Experts of a small language model.
Size: 8 layers, width 192, vocabulary 8192, 34.8M parameters.
Experts: 160 quick GELU neurons an expert, a sigmoid router, a shared expert of 320 neurons.
Training: a variant of Muon for the experts, 644M tokens, 4536 steps.
Below are experts of layer 2 (counted from 0) of a mixture-of-experts language model. Rows are named router (the router's row for the expert), up (a neuron's input weights, with its number) and show model dimensions 0-191. Each number is 200 + 20 x the weight over its row's rms, rounded and kept within 0 to 999.
Before each expert's rows: a language model's description of what the expert responds to. This comes from a sample of Wikipedia text that the model never trained on.

# expert 39
It responds to: Words like and, or, but, & and list commas joining the final items of a series, as in "law, computer science and letters".
router,214,206,209,206,199,210,175,196,199,221,191,206,201,192,161,210,195,191,169,182,193,193,213,186,203,214,167,249,196,171,211,197,169,222,208,171,215,222,199,225,225,174,178,196,186,195,189,145,206,176,228,200,196,179,194,201,210,204,214,212,247,211,201,165,209,180,171,209,233,184,218,209,200,204,215,220,201,184,175,208,183,198,227,215,188,195,212,236,184,182,203,206,164,178,179,191,203,197,216,197,208,213,219,218,222,197,190,196,231,195,224,188,186,188,186,181,200,201,206,208,207,199,216,190,193,258,206,178,195,209,223,198,228,205,207,183,183,226,203,174,183,180,170,200,205,136,163,254,228,213,202,226,207,163,169,231,191,208,210,174,178,220,223,184,193,188,183,191,235,171,247,178,187,182,226,191,201,179,209,194,204,190,255,216,207,197,204,195,189,198,171,206
up0,193,233,234,191,188,203,191,219,193,207,216,181,223,155,213,194,207,195,189,203,202,193,228,203,144,182,166,192,206,182,225,207,202,204,211,200,173,202,197,212,184,207,239,198,210,192,224,215,197,219,209,215,216,152,199,190,218,199,208,178,177,195,170,212,212,200,192,200,209,201,196,224,196,192,164,185,200,176,179,216,190,192,174,171,205,238,235,181,161,195,224,200,235,204,215,205,180,206,207,199,166,221,214,214,203,169,187,240,205,169,255,214,192,230,186,225,175,234,218,178,196,212,203,200,186,198,230,200,207,193,205,192,200,224,199,191,222,229,206,182,158,187,194,217,209,194,178,210,223,234,210,214,232,209,180,166,218,176,189,181,187,214,210,151,219,222,198,203,178,147,220,181,184,185,202,188,189,178,182,182,205,197,241,197,172,213,218,177,228,203,207,235
up1,214,182,178,224,185,201,171,206,191,194,209,176,257,206,173,195,192,201,209,219,197,210,186,175,181,194,189,239,197,212,195,175,171,160,212,180,197,196,202,200,185,228,205,220,238,194,197,212,183,175,213,236,226,242,208,169,171,204,229,178,203,222,250,227,205,208,191,230,221,219,206,151,178,173,204,206,171,207,186,203,209,183,188,214,166,173,162,213,195,204,172,187,204,211,196,220,233,168,206,203,208,220,216,180,188,220,186,179,193,187,204,215,172,191,181,192,176,191,199,195,181,261,202,216,215,223,206,215,173,217,193,184,188,180,195,208,201,205,213,187,214,197,175,197,213,186,176,161,221,212,187,230,213,213,188,175,218,189,252,223,249,172,215,232,219,186,236,195,203,185,204,209,186,225,188,172,186,183,184,210,187,202,199,193,219,202,197,203,199,217,190,189
up2,218,194,220,228,207,176,244,185,238,177,186,195,197,166,217,217,211,252,168,194,162,192,180,204,212,200,223,203,167,181,186,181,205,220,193,203,235,196,180,214,210,210,206,210,227,173,187,193,221,194,221,201,167,174,180,184,237,211,216,187,184,226,205,172,188,177,197,209,207,203,208,214,188,218,189,208,215,209,220,189,209,212,214,196,189,241,196,172,228,176,202,215,225,167,216,207,242,184,207,223,258,184,163,190,171,182,201,189,224,212,197,176,204,190,184,226,239,190,215,203,172,232,212,221,222,174,191,192,174,204,218,218,206,215,192,176,186,189,168,161,234,221,170,199,202,215,201,238,189,178,193,188,204,197,259,207,189,220,204,223,203,200,215,191,221,201,197,182,168,184,205,186,194,206,206,215,181,215,210,199,192,210,187,196,222,190,206,198,163,165,213,178
up3,196,190,196,203,179,212,174,215,173,225,242,209,225,227,186,213,160,204,218,199,171,215,220,203,216,215,176,197,202,200,185,192,224,209,234,210,204,224,213,186,212,161,190,225,188,213,219,208,197,208,209,243,213,184,244,175,185,194,208,222,176,223,198,205,240,200,170,182,221,222,186,209,184,184,189,175,183,219,225,210,180,153,224,210,224,183,175,209,183,196,189,222,209,182,167,214,189,179,228,228,194,219,224,166,207,176,170,189,198,212,209,171,192,216,205,237,204,255,200,205,206,205,188,202,173,214,198,193,201,219,193,216,192,181,186,212,186,233,177,206,192,189,145,207,158,243,196,179,210,205,224,202,178,191,215,196,183,204,189,201,222,207,199,187,186,186,187,190,223,186,223,207,201,210,249,167,223,211,212,156,205,194,166,188,187,174,224,194,204,208,181,226
up4,222,191,181,210,225,232,214,210,210,223,232,190,178,211,163,185,202,173,216,181,205,215,227,197,203,202,220,218,209,193,200,194,208,173,210,226,221,227,213,255,222,206,203,210,191,213,228,215,234,172,167,211,221,197,219,184,203,193,257,214,194,204,206,191,190,212,223,220,180,204,239,202,228,198,182,228,195,233,159,224,209,189,180,204,239,184,204,159,207,219,190,214,211,187,174,228,206,188,183,199,192,218,213,178,234,192,198,212,205,178,211,187,213,225,180,213,193,208,215,229,208,222,186,211,214,199,168,198,203,182,192,199,222,190,212,172,167,181,147,171,197,209,188,244,178,199,199,211,197,159,198,169,212,202,180,171,158,165,214,188,176,192,208,204,197,188,218,196,191,185,218,207,187,191,187,193,169,186,202,224,202,209,204,147,192,220,183,194,164,172,179,212
up5,191,203,206,230,234,206,210,213,202,173,214,242,172,186,178,202,254,186,174,211,195,242,202,211,210,201,169,179,170,222,178,200,205,194,167,214,188,221,188,173,242,228,188,207,193,207,189,227,189,189,193,152,176,195,179,214,162,193,208,180,178,194,191,224,197,217,200,229,211,223,229,213,208,158,186,171,232,140,210,193,187,201,228,205,192,189,213,182,216,209,227,194,214,207,190,200,166,211,228,211,240,208,194,187,184,249,194,184,212,201,215,216,206,208,227,201,222,192,177,199,163,220,185,206,196,226,211,163,178,206,212,211,191,194,181,221,219,200,197,192,178,177,189,205,215,187,218,187,242,215,221,190,215,181,191,199,197,214,178,206,203,177,183,200,226,188,189,198,200,210,226,207,196,190,252,234,206,220,165,200,177,160,216,209,220,209,211,195,196,218,182,200
up6,209,196,191,168,225,232,180,181,221,187,220,216,162,207,210,225,193,193,218,195,213,217,189,230,196,192,198,199,235,194,194,197,210,200,222,204,193,181,171,199,175,179,221,201,215,235,194,205,223,179,197,195,227,196,211,193,231,188,181,146,200,147,198,192,193,222,169,195,201,163,205,233,206,213,206,197,204,215,191,192,206,168,242,164,197,188,194,202,208,176,209,220,210,215,198,218,184,203,186,222,187,213,181,164,218,232,186,234,225,193,217,206,167,242,238,221,227,218,173,197,192,200,198,179,217,215,204,237,208,183,207,164,209,183,179,204,245,201,235,203,192,217,197,174,221,181,220,183,196,213,208,208,178,228,214,203,200,209,188,181,220,176,212,238,213,229,197,202,189,188,199,184,215,214,187,193,201,158,211,225,160,158,174,208,194,218,170,231,205,206,186,165
up7,189,188,210,208,164,191,182,189,199,214,178,198,218,164,207,193,181,193,207,190,241,196,217,219,209,187,227,197,230,169,207,204,224,221,230,173,210,185,205,203,183,190,206,174,188,205,208,187,186,207,210,221,228,160,186,168,196,179,194,205,191,193,193,204,197,208,199,168,189,198,192,174,174,241,224,173,177,223,163,197,179,182,214,240,217,219,221,199,219,176,191,221,190,210,204,204,228,175,161,165,234,214,175,206,241,191,191,195,227,210,216,183,173,200,199,213,204,203,217,200,210,194,220,205,208,177,217,246,243,226,170,239,210,209,201,241,222,228,196,203,196,187,181,188,207,155,205,202,160,193,195,240,208,192,180,219,174,221,194,245,171,213,210,211,183,201,176,170,208,187,207,195,210,216,205,182,221,191,187,197,184,229,225,171,186,212,245,181,201,184,173,189
up8,226,181,197,220,239,207,215,198,250,214,169,174,216,197,163,210,197,188,241,214,200,192,177,185,213,175,171,170,198,207,186,184,150,151,209,203,217,212,167,210,177,189,195,189,206,184,186,189,199,210,218,213,213,198,193,208,184,214,194,207,207,232,241,168,225,193,229,209,193,181,187,219,199,183,186,177,202,242,188,204,183,210,192,200,219,194,185,189,216,220,160,196,166,199,181,220,167,212,204,236,236,234,206,213,185,215,186,215,190,195,183,215,208,215,194,206,186,201,196,197,223,177,190,191,232,229,172,169,204,186,224,185,204,190,187,222,192,225,197,227,215,167,189,209,208,207,210,205,192,188,189,219,162,172,211,191,194,210,155,211,193,225,215,243,201,240,181,201,245,201,228,200,236,195,170,244,180,193,223,199,178,188,204,199,189,220,201,222,191,216,213,197
up9,222,212,185,231,196,195,172,223,234,211,201,199,198,213,189,183,201,199,228,198,205,177,170,203,222,192,194,189,199,223,214,198,201,232,191,220,199,203,217,188,200,204,196,204,230,180,186,160,203,187,200,183,191,213,175,211,198,208,204,214,206,205,180,157,185,223,208,215,178,210,194,203,232,218,198,203,174,219,159,215,179,215,231,208,193,162,218,239,198,214,153,201,172,187,212,211,221,212,184,214,209,216,190,208,234,211,233,169,218,183,200,267,148,212,211,194,202,183,251,221,225,184,148,189,197,189,221,207,188,189,212,209,182,190,188,199,210,187,222,206,180,205,207,199,209,222,185,192,229,189,198,221,228,185,206,174,190,181,196,183,216,208,231,193,199,259,209,207,216,233,168,190,227,167,189,182,213,207,199,203,197,173,183,204,187,216,167,157,205,177,199,156
up10,209,189,203,213,182,168,201,190,216,197,212,183,201,193,201,191,233,193,199,201,223,204,188,193,185,221,167,180,167,160,223,179,224,203,156,164,192,201,208,180,189,226,225,215,231,185,170,171,211,175,194,214,218,176,211,184,211,169,264,221,215,199,204,213,235,156,201,233,179,242,195,236,187,211,195,197,212,175,208,201,204,191,208,196,207,239,209,197,195,203,169,185,173,205,179,201,190,183,205,235,213,215,222,196,224,205,204,177,173,206,220,246,234,178,193,222,186,210,164,198,201,207,220,175,187,195,180,196,189,195,217,229,206,200,208,191,228,201,195,190,200,229,205,185,195,183,198,203,258,182,237,229,202,194,171,217,183,205,200,190,170,194,196,167,206,226,203,218,209,154,219,189,169,201,194,210,180,220,195,198,183,209,210,217,193,179,206,181,218,179,153,196

# expert 24
It responds to: Opening pieces of words or names after in, of, for, at, e.g. In-for-matics, Pa-lencia, Los Angeles, ju-dic-ial.
router,202,178,169,214,213,197,185,194,181,176,176,203,179,189,211,164,179,179,187,188,207,178,192,223,222,207,209,207,223,183,219,229,246,220,204,197,220,179,203,224,207,226,201,207,224,209,220,189,206,206,173,207,223,221,210,186,202,240,175,221,190,197,181,177,214,172,213,220,177,214,165,192,210,191,181,207,201,181,202,177,209,235,213,222,154,205,212,199,177,191,230,240,199,216,176,200,149,215,212,205,175,188,207,201,202,187,267,200,188,199,157,177,210,220,217,214,195,215,227,151,184,227,175,203,210,193,181,191,206,184,183,170,189,195,181,192,201,219,205,173,211,184,219,201,213,174,202,196,193,210,215,208,207,194,206,177,207,208,218,194,175,181,191,203,238,180,189,215,215,212,193,139,183,213,166,200,172,201,213,204,264,219,196,189,215,207,187,225,187,210,194,234
up0,213,184,177,191,218,250,204,181,249,171,211,204,194,203,199,276,197,202,173,204,182,175,189,177,186,205,165,219,201,216,199,210,191,199,183,174,230,196,184,220,186,211,235,203,216,204,218,202,240,198,183,201,169,195,206,205,213,206,220,178,202,158,166,184,182,199,173,181,178,214,209,211,194,198,174,245,201,189,194,187,200,192,196,204,195,228,223,232,199,176,193,188,195,223,204,195,220,208,216,214,184,240,213,212,170,203,213,223,226,198,179,211,214,226,172,174,177,201,186,146,177,208,221,225,207,175,200,169,160,197,179,194,194,198,190,212,194,207,198,183,189,215,184,204,227,206,209,206,209,197,249,257,192,185,177,184,228,218,205,186,193,194,173,212,170,196,196,194,210,215,174,202,177,222,177,192,206,207,202,218,226,208,197,212,207,210,219,249,181,217,209,177
up1,191,203,182,206,213,205,184,163,182,185,181,205,209,241,221,164,191,198,202,179,176,207,208,184,237,198,168,180,177,249,205,190,203,200,261,206,190,206,199,195,218,220,214,212,191,211,213,211,212,189,174,158,193,211,212,185,228,222,194,178,207,190,225,159,205,172,204,196,183,194,179,185,191,210,180,247,217,198,200,200,194,222,245,213,181,212,221,225,167,187,176,217,207,177,218,172,176,200,176,225,173,194,217,217,193,209,245,171,190,220,184,212,194,207,255,213,199,223,208,229,201,201,174,195,195,185,219,224,168,204,211,177,172,219,214,206,187,218,197,213,179,193,208,185,205,189,193,202,191,206,195,157,231,172,180,212,207,187,209,221,157,172,205,219,198,185,215,194,232,207,202,162,193,222,159,191,178,193,162,196,189,177,217,205,198,184,200,199,227,168,184,203
up2,211,206,196,217,155,220,181,206,181,220,201,202,236,195,179,186,190,179,180,190,228,222,221,192,218,185,197,219,203,192,209,201,172,188,192,230,193,210,177,178,227,187,193,214,190,206,203,210,181,225,208,207,206,203,188,174,192,202,202,233,193,203,213,165,180,250,193,204,173,207,178,201,223,185,200,215,207,179,178,208,209,190,226,198,208,222,238,232,195,229,227,212,219,215,201,176,145,213,222,200,178,182,221,178,168,203,207,223,173,193,180,250,166,221,204,218,211,223,201,210,168,176,173,194,186,210,161,197,197,201,203,206,206,233,179,157,226,241,166,181,188,212,153,179,165,189,183,191,201,225,207,202,186,188,217,214,216,201,199,223,173,176,183,186,181,215,169,220,184,212,203,197,205,183,180,200,169,229,228,232,204,176,219,235,194,183,213,170,198,184,216,224
up3,214,205,185,198,223,198,215,167,196,203,195,195,208,196,175,184,174,212,220,209,173,163,217,200,172,193,214,177,231,222,189,208,201,204,181,167,173,179,221,221,182,183,189,221,145,212,205,177,226,201,228,174,222,229,206,207,193,221,157,197,205,161,216,219,226,184,218,158,167,159,242,177,200,149,197,226,195,164,179,199,242,206,225,222,202,201,231,194,218,193,160,179,219,211,200,176,184,188,204,194,192,191,222,183,196,204,216,192,188,198,189,170,216,177,206,205,177,210,194,194,222,222,210,186,185,198,222,175,228,161,212,199,206,204,232,203,224,196,194,211,214,192,204,218,207,191,195,251,189,193,219,174,194,172,201,243,197,220,207,208,211,217,189,212,207,234,174,204,175,218,187,238,216,208,196,172,175,218,213,204,214,176,216,214,199,220,212,197,182,219,225,193
up4,196,201,194,220,196,168,190,238,226,192,208,217,199,175,229,191,184,175,202,205,199,182,166,189,166,196,240,268,207,183,223,232,211,205,201,209,208,190,166,195,205,193,172,217,212,222,199,184,238,184,188,228,169,171,217,203,238,189,198,228,194,192,190,172,228,206,230,220,207,180,201,191,218,183,160,227,203,202,202,223,209,211,202,186,191,163,197,215,180,193,187,183,205,199,251,179,199,188,195,228,211,195,238,232,182,196,203,160,199,216,198,213,186,210,210,201,168,227,222,170,200,191,195,204,217,192,210,207,207,188,201,199,178,204,209,212,192,208,174,178,222,172,187,200,203,208,207,203,161,172,223,219,213,163,185,216,202,201,175,177,232,184,205,184,152,177,207,170,240,188,171,193,205,204,196,190,173,220,199,228,220,178,240,198,179,174,206,219,221,215,179,197
up5,209,196,217,185,217,231,204,224,214,192,209,188,223,217,188,202,207,185,198,208,214,224,169,239,174,178,195,227,160,206,172,188,234,225,210,232,203,192,195,204,185,227,195,210,216,190,191,164,193,257,203,207,211,196,186,192,206,210,141,172,209,167,181,231,199,143,180,204,206,161,164,204,192,201,188,173,219,251,179,209,196,191,177,222,192,187,187,206,210,176,193,187,189,192,193,214,202,222,223,202,193,220,197,219,204,192,228,202,190,188,197,201,188,205,190,215,177,199,249,172,205,219,168,198,184,199,201,178,266,233,213,183,165,178,238,169,194,198,200,197,188,185,204,204,193,207,196,216,217,159,193,208,222,186,178,184,188,203,193,203,199,206,227,185,220,213,192,187,196,206,202,205,149,233,214,214,221,222,202,195,201,211,204,203,198,168,223,200,207,161,180,199
up6,171,215,214,197,158,184,216,188,196,185,220,186,211,201,168,191,209,199,201,208,176,183,188,231,189,194,197,219,225,204,201,169,217,255,186,228,201,195,221,250,197,185,203,228,231,176,223,197,213,198,202,179,206,184,202,179,170,194,200,220,202,195,197,227,209,175,234,204,190,195,164,187,192,154,208,216,216,201,169,198,183,203,226,231,163,247,217,199,196,182,158,200,192,176,209,201,199,191,172,219,170,171,213,199,177,209,223,234,208,192,202,185,241,195,191,227,210,224,209,192,164,211,182,182,233,224,204,175,211,202,206,218,208,202,212,226,197,204,202,178,201,221,212,215,231,198,214,183,195,206,220,200,226,191,228,191,226,184,210,212,183,214,189,180,187,193,179,191,224,212,175,200,229,224,156,183,241,186,182,159,170,201,170,192,197,224,211,191,175,179,191,245
up7,200,190,193,205,156,188,220,213,192,150,230,217,185,215,222,176,187,198,153,197,191,192,169,201,200,194,215,204,220,195,219,241,217,182,215,176,207,240,185,213,216,179,172,200,215,186,194,204,200,208,160,230,208,188,156,209,206,183,204,192,227,195,188,175,179,195,208,214,216,207,232,215,187,200,240,212,211,183,216,200,159,210,243,193,174,184,225,204,207,220,232,225,194,201,204,172,202,204,211,187,204,253,209,208,189,191,212,199,170,184,203,170,238,195,205,208,191,209,221,181,213,183,182,210,181,227,195,136,179,212,168,189,200,204,198,198,218,201,181,186,179,195,201,203,204,184,229,159,208,172,205,202,201,187,220,196,218,230,210,197,211,218,163,165,182,196,169,199,212,183,225,189,180,235,186,223,241,206,214,207,217,197,208,193,207,218,195,154,175,180,221,203
up8,200,202,186,226,202,219,197,232,202,205,194,172,178,206,189,193,181,202,213,198,224,150,214,215,203,201,188,172,216,238,199,218,232,207,183,203,203,189,219,154,223,176,188,201,223,178,192,207,240,238,196,214,175,212,205,189,184,187,205,199,190,189,199,244,177,202,208,232,203,215,157,192,191,179,199,195,204,170,206,211,194,233,238,187,208,190,186,214,205,184,187,219,173,159,196,203,208,222,178,205,174,207,187,210,217,219,251,240,177,187,189,232,190,205,201,230,210,204,173,198,191,174,161,200,174,191,205,218,215,153,187,202,176,180,229,175,217,229,229,195,217,199,210,195,189,193,199,240,209,211,208,185,168,217,181,214,182,186,218,219,211,164,213,175,199,200,156,180,200,196,211,203,221,195,207,196,217,179,205,185,202,211,177,178,170,150,223,194,187,236,167,183
up9,181,210,204,201,203,208,219,160,170,203,199,193,231,195,197,175,220,224,210,156,211,207,189,200,204,196,177,194,199,186,163,199,231,156,173,207,221,202,206,212,202,201,200,213,204,196,190,173,214,189,198,213,213,161,219,185,215,212,215,210,194,195,190,166,223,187,213,197,182,210,205,181,203,185,203,192,210,212,219,175,187,235,218,195,193,246,191,217,237,160,191,200,222,214,237,200,243,199,212,146,205,216,218,187,215,208,187,227,199,156,231,163,215,178,207,201,207,205,206,181,217,202,237,183,193,224,201,209,201,215,205,210,197,173,178,228,213,182,172,164,186,188,242,241,186,221,199,162,203,209,208,189,252,192,168,190,194,232,202,203,175,193,215,187,193,203,186,216,184,198,215,198,164,237,197,185,191,214,225,173,202,247,186,180,187,194,191,211,153,208,208,213
up10,214,207,194,209,202,202,224,199,188,238,206,194,217,212,219,222,203,212,193,193,182,201,198,212,200,198,203,171,235,185,212,221,223,242,186,194,200,220,162,209,206,220,192,224,173,223,235,214,217,188,232,200,187,174,220,207,205,215,191,201,195,228,227,207,220,189,226,230,191,210,175,187,161,191,196,205,175,227,203,179,209,220,152,188,206,202,181,211,216,204,211,207,199,185,182,191,202,213,209,203,194,222,248,175,224,203,223,176,203,167,182,208,181,213,228,225,184,219,166,189,203,200,209,200,197,212,218,191,199,162,171,199,146,189,233,223,147,196,178,180,173,196,179,198,144,152,235,241,213,205,184,222,182,216,194,187,198,185,218,198,217,207,220,204,223,203,200,220,189,200,235,230,170,204,212,199,190,180,199,213,184,181,192,190,154,252,187,188,197,189,205,200

# expert 20
It responds to: Capitalized adjectives and ordinals starting names and titles after the or The, such as Seven Years, First World War, Roman, Holy.
router,200,207,191,219,230,170,202,165,213,162,216,216,170,197,211,164,172,187,203,223,231,177,199,160,167,214,200,221,203,215,183,198,201,204,192,191,220,174,181,218,201,226,218,182,204,192,196,214,174,208,226,249,228,189,210,221,201,204,218,218,209,227,206,197,231,205,213,219,165,206,174,194,213,222,223,188,210,191,211,213,189,205,184,182,197,225,231,178,229,191,239,235,202,204,197,222,187,162,165,222,203,221,213,174,205,206,234,200,172,183,189,207,203,244,214,206,163,206,185,149,219,211,215,189,199,167,168,169,172,180,194,190,157,168,209,203,202,221,229,184,184,209,193,219,241,188,211,227,190,203,214,207,192,170,190,211,206,202,203,220,205,203,201,199,176,231,206,180,211,185,186,188,207,208,202,169,200,204,191,181,215,181,192,178,183,205,242,173,197,188,216,249
up0,212,218,230,208,175,181,207,187,247,199,179,196,161,176,186,202,188,230,196,221,160,241,206,184,216,203,203,189,159,214,208,173,189,190,236,193,192,217,177,197,226,180,185,234,224,179,185,196,180,190,190,209,211,170,189,201,216,175,168,174,179,254,186,186,209,194,229,187,189,165,234,207,182,217,167,181,196,191,189,196,191,185,209,184,234,181,230,169,228,212,183,198,184,240,244,230,190,200,221,189,224,214,212,190,196,162,208,191,201,186,177,185,197,196,195,220,205,182,214,235,215,174,195,206,197,180,194,193,195,207,222,216,193,177,222,221,211,222,200,209,195,209,190,202,193,198,258,176,212,209,191,214,208,219,218,172,211,204,192,216,209,215,208,176,203,201,188,226,205,203,187,199,172,196,223,210,180,199,219,225,183,155,235,205,179,196,187,207,211,251,166,186
up1,223,197,206,226,206,225,196,202,198,202,181,187,198,195,224,183,168,184,217,219,181,216,188,174,182,177,229,231,193,212,224,187,217,213,156,210,192,216,228,195,198,201,157,169,194,175,182,200,181,196,201,197,215,212,188,236,194,194,193,173,252,224,174,185,215,208,186,208,184,168,200,200,212,153,222,223,185,236,207,179,197,213,164,168,188,185,230,228,192,208,195,187,173,206,192,199,225,205,216,225,202,208,212,230,194,228,207,200,195,207,199,176,253,212,206,196,184,190,233,194,211,244,195,162,208,176,214,198,238,203,203,218,198,198,235,143,195,213,217,213,213,178,192,199,232,215,206,173,213,184,186,221,183,204,188,178,169,215,185,185,240,175,200,205,186,228,181,192,215,206,172,170,193,188,208,212,201,213,201,170,196,189,196,166,190,174,169,198,188,190,228,238
up2,175,210,214,186,202,182,190,227,202,178,219,222,175,189,202,189,201,193,224,222,221,182,197,176,218,219,206,242,196,198,222,243,214,213,191,175,228,195,248,197,206,167,210,176,218,215,185,198,211,211,207,169,195,198,196,216,194,207,189,213,215,215,209,221,187,208,234,188,187,159,210,210,224,174,258,195,206,196,185,194,154,184,203,150,195,171,183,187,244,182,200,217,189,190,219,242,230,223,139,188,213,226,228,198,209,198,213,191,197,171,202,189,203,211,188,218,208,169,220,176,182,212,211,184,205,209,200,241,191,204,200,213,192,182,222,205,202,232,221,164,163,185,201,208,163,221,165,190,202,196,175,199,205,180,167,225,182,188,184,215,186,235,219,173,214,205,196,223,187,191,175,212,203,186,202,191,215,223,220,222,210,178,184,204,159,194,203,189,180,201,212,181
up3,197,219,210,227,226,196,203,217,200,198,183,193,194,186,213,205,221,180,225,186,194,165,236,187,212,239,205,206,210,201,196,174,219,189,198,216,233,175,195,190,197,204,203,164,219,170,193,177,202,222,211,214,198,176,219,192,177,192,195,183,195,169,212,221,190,221,192,227,253,195,185,188,192,213,224,207,194,235,208,202,245,216,214,235,185,219,193,169,233,185,165,268,214,193,219,184,196,239,201,234,201,212,227,195,201,196,173,185,193,192,196,204,221,198,173,207,172,197,214,184,204,192,159,196,205,182,177,211,182,173,209,232,228,175,139,170,190,193,181,213,224,198,193,198,231,219,183,186,202,187,217,192,192,196,184,227,206,208,226,167,202,194,192,219,180,220,191,185,207,183,188,197,186,161,198,176,225,169,215,165,190,223,169,187,199,205,234,232,183,187,196,213
up4,197,193,197,202,185,214,222,194,206,219,204,184,229,219,197,206,216,167,182,192,174,167,196,206,242,224,167,176,185,189,190,186,220,198,194,164,231,201,200,245,202,182,212,250,213,173,188,228,204,178,153,190,193,211,231,188,174,192,203,182,241,202,208,236,198,209,215,180,157,235,184,202,217,217,206,193,207,223,169,178,202,239,188,217,202,235,182,189,188,203,193,218,244,202,177,207,199,194,177,196,196,217,185,213,210,216,186,176,211,201,202,227,201,201,227,183,182,214,199,209,202,211,188,212,208,214,217,221,192,189,167,187,173,202,205,204,184,216,184,206,162,211,206,207,195,204,169,186,204,193,177,176,203,192,221,243,235,205,192,249,211,219,192,166,210,199,221,171,195,179,216,198,192,147,189,227,208,216,208,146,195,179,184,206,174,220,202,194,169,200,217,161
up5,209,224,185,221,164,173,209,212,163,174,211,194,193,189,197,233,249,205,230,205,148,220,216,180,201,190,270,207,191,211,197,208,200,196,183,193,205,188,189,192,177,216,168,189,195,206,214,213,196,169,206,195,226,199,221,206,213,198,186,213,196,179,184,196,192,132,176,207,221,241,187,238,211,165,228,244,219,223,184,231,192,211,209,220,218,193,184,214,205,201,197,169,211,178,176,213,204,218,201,173,195,212,218,203,199,209,179,223,189,218,216,208,179,191,192,196,201,188,191,175,205,233,220,152,226,194,215,196,136,193,201,229,174,193,197,193,194,195,194,169,227,145,191,198,190,191,222,189,209,189,219,219,193,185,192,173,199,213,221,202,214,208,188,215,204,246,203,183,204,206,186,174,177,177,214,206,172,205,198,206,211,187,207,200,191,214,194,210,176,211,179,194
up6,212,217,220,218,184,213,206,231,219,213,194,217,186,191,209,190,208,194,200,215,214,237,194,199,181,211,209,192,170,180,209,246,184,219,215,205,209,189,186,197,211,203,197,169,199,202,160,194,222,169,213,204,177,230,212,203,185,195,218,214,191,185,217,215,227,199,213,229,196,203,210,215,185,208,207,203,193,204,195,192,185,185,175,154,220,229,212,206,177,191,198,215,215,190,179,222,191,189,214,210,145,181,230,226,215,195,199,170,152,175,208,222,188,204,208,186,237,226,185,178,208,205,220,183,183,218,118,175,170,228,261,191,195,167,200,206,191,186,199,215,193,206,192,236,185,202,193,173,186,183,189,189,239,174,193,184,154,191,204,186,181,239,178,198,203,203,189,205,170,168,169,195,219,225,196,193,198,191,209,230,187,169,191,200,192,163,233,196,197,206,182,193
up7,203,180,210,232,198,211,205,213,197,215,184,167,188,186,202,164,184,202,208,169,221,209,217,197,218,209,187,222,187,207,202,206,211,207,214,175,163,176,196,192,158,218,202,182,265,203,204,174,191,209,183,195,193,251,189,198,201,196,216,165,180,183,190,235,204,204,250,195,231,183,213,237,198,192,157,201,202,193,220,189,211,183,191,191,193,214,196,189,238,166,222,217,174,233,210,212,218,183,185,217,162,206,232,192,174,185,179,210,199,166,210,193,237,172,182,190,181,186,226,200,212,208,211,212,229,253,204,193,204,221,186,166,222,164,195,206,170,221,204,191,194,210,179,237,223,203,219,213,188,173,219,234,188,166,231,173,223,206,183,188,203,176,182,181,160,222,206,202,238,191,212,211,197,186,202,193,202,212,202,197,196,182,208,229,195,212,218,177,207,213,195,206
up8,226,180,199,216,171,229,219,233,199,214,225,167,225,207,210,225,194,207,196,215,188,177,196,173,211,202,174,187,235,214,214,226,199,198,191,237,236,208,191,193,201,198,190,177,198,180,183,199,220,221,215,208,216,185,200,208,184,197,227,179,246,222,196,189,188,218,228,199,173,207,182,219,155,178,182,165,164,160,219,202,176,186,210,166,174,227,207,165,190,197,220,191,184,189,222,226,195,181,193,201,191,245,163,190,198,209,223,203,208,200,179,201,202,181,201,231,206,198,194,171,184,189,242,204,239,203,178,226,203,186,167,196,193,159,238,212,195,236,201,215,146,194,241,190,180,177,197,186,210,219,194,221,171,198,182,188,195,221,227,175,214,181,189,187,190,193,179,198,192,189,198,166,214,195,229,197,236,211,177,193,189,191,202,203,166,192,216,209,196,218,199,228
up9,192,188,187,200,227,184,225,164,213,188,173,217,196,161,175,201,149,203,179,206,202,184,185,173,208,193,198,184,219,188,214,182,224,223,220,166,204,155,155,197,189,181,236,217,196,208,210,213,198,178,208,212,215,223,193,199,204,223,195,198,223,205,223,195,226,202,210,207,198,192,177,216,226,201,213,229,204,209,208,174,221,188,182,191,202,234,231,191,207,231,204,217,205,249,184,223,207,200,210,174,177,181,201,154,181,223,197,197,226,209,202,225,199,190,212,203,243,204,191,203,238,212,188,195,241,229,170,194,205,167,164,198,208,180,195,221,203,231,217,161,162,176,236,195,225,186,189,231,202,192,214,173,190,172,228,220,221,226,195,210,196,196,205,191,191,187,209,194,190,208,171,192,207,186,215,208,183,232,183,168,176,221,202,218,223,213,197,197,219,242,177,163
up10,188,199,207,205,178,234,200,205,217,214,200,246,190,193,173,175,210,210,211,199,190,208,187,197,176,181,207,222,202,198,187,233,197,207,176,191,185,166,231,163,214,212,198,208,212,221,195,211,165,217,229,228,227,207,232,171,220,194,213,207,191,214,218,202,193,168,171,201,196,166,198,180,214,198,189,193,208,211,216,252,168,161,203,219,185,183,182,221,164,161,191,244,178,186,223,204,186,179,214,249,198,188,171,147,212,162,172,219,195,217,184,225,214,209,204,198,181,190,155,199,211,238,195,175,183,186,212,193,184,214,185,211,215,212,199,189,192,201,208,187,194,222,177,175,211,229,214,173,232,195,193,212,219,205,181,176,208,237,218,195,201,216,184,193,206,187,179,211,210,176,206,181,158,194,200,182,231,179,231,194,200,194,194,210,187,167,247,181,213,206,210,201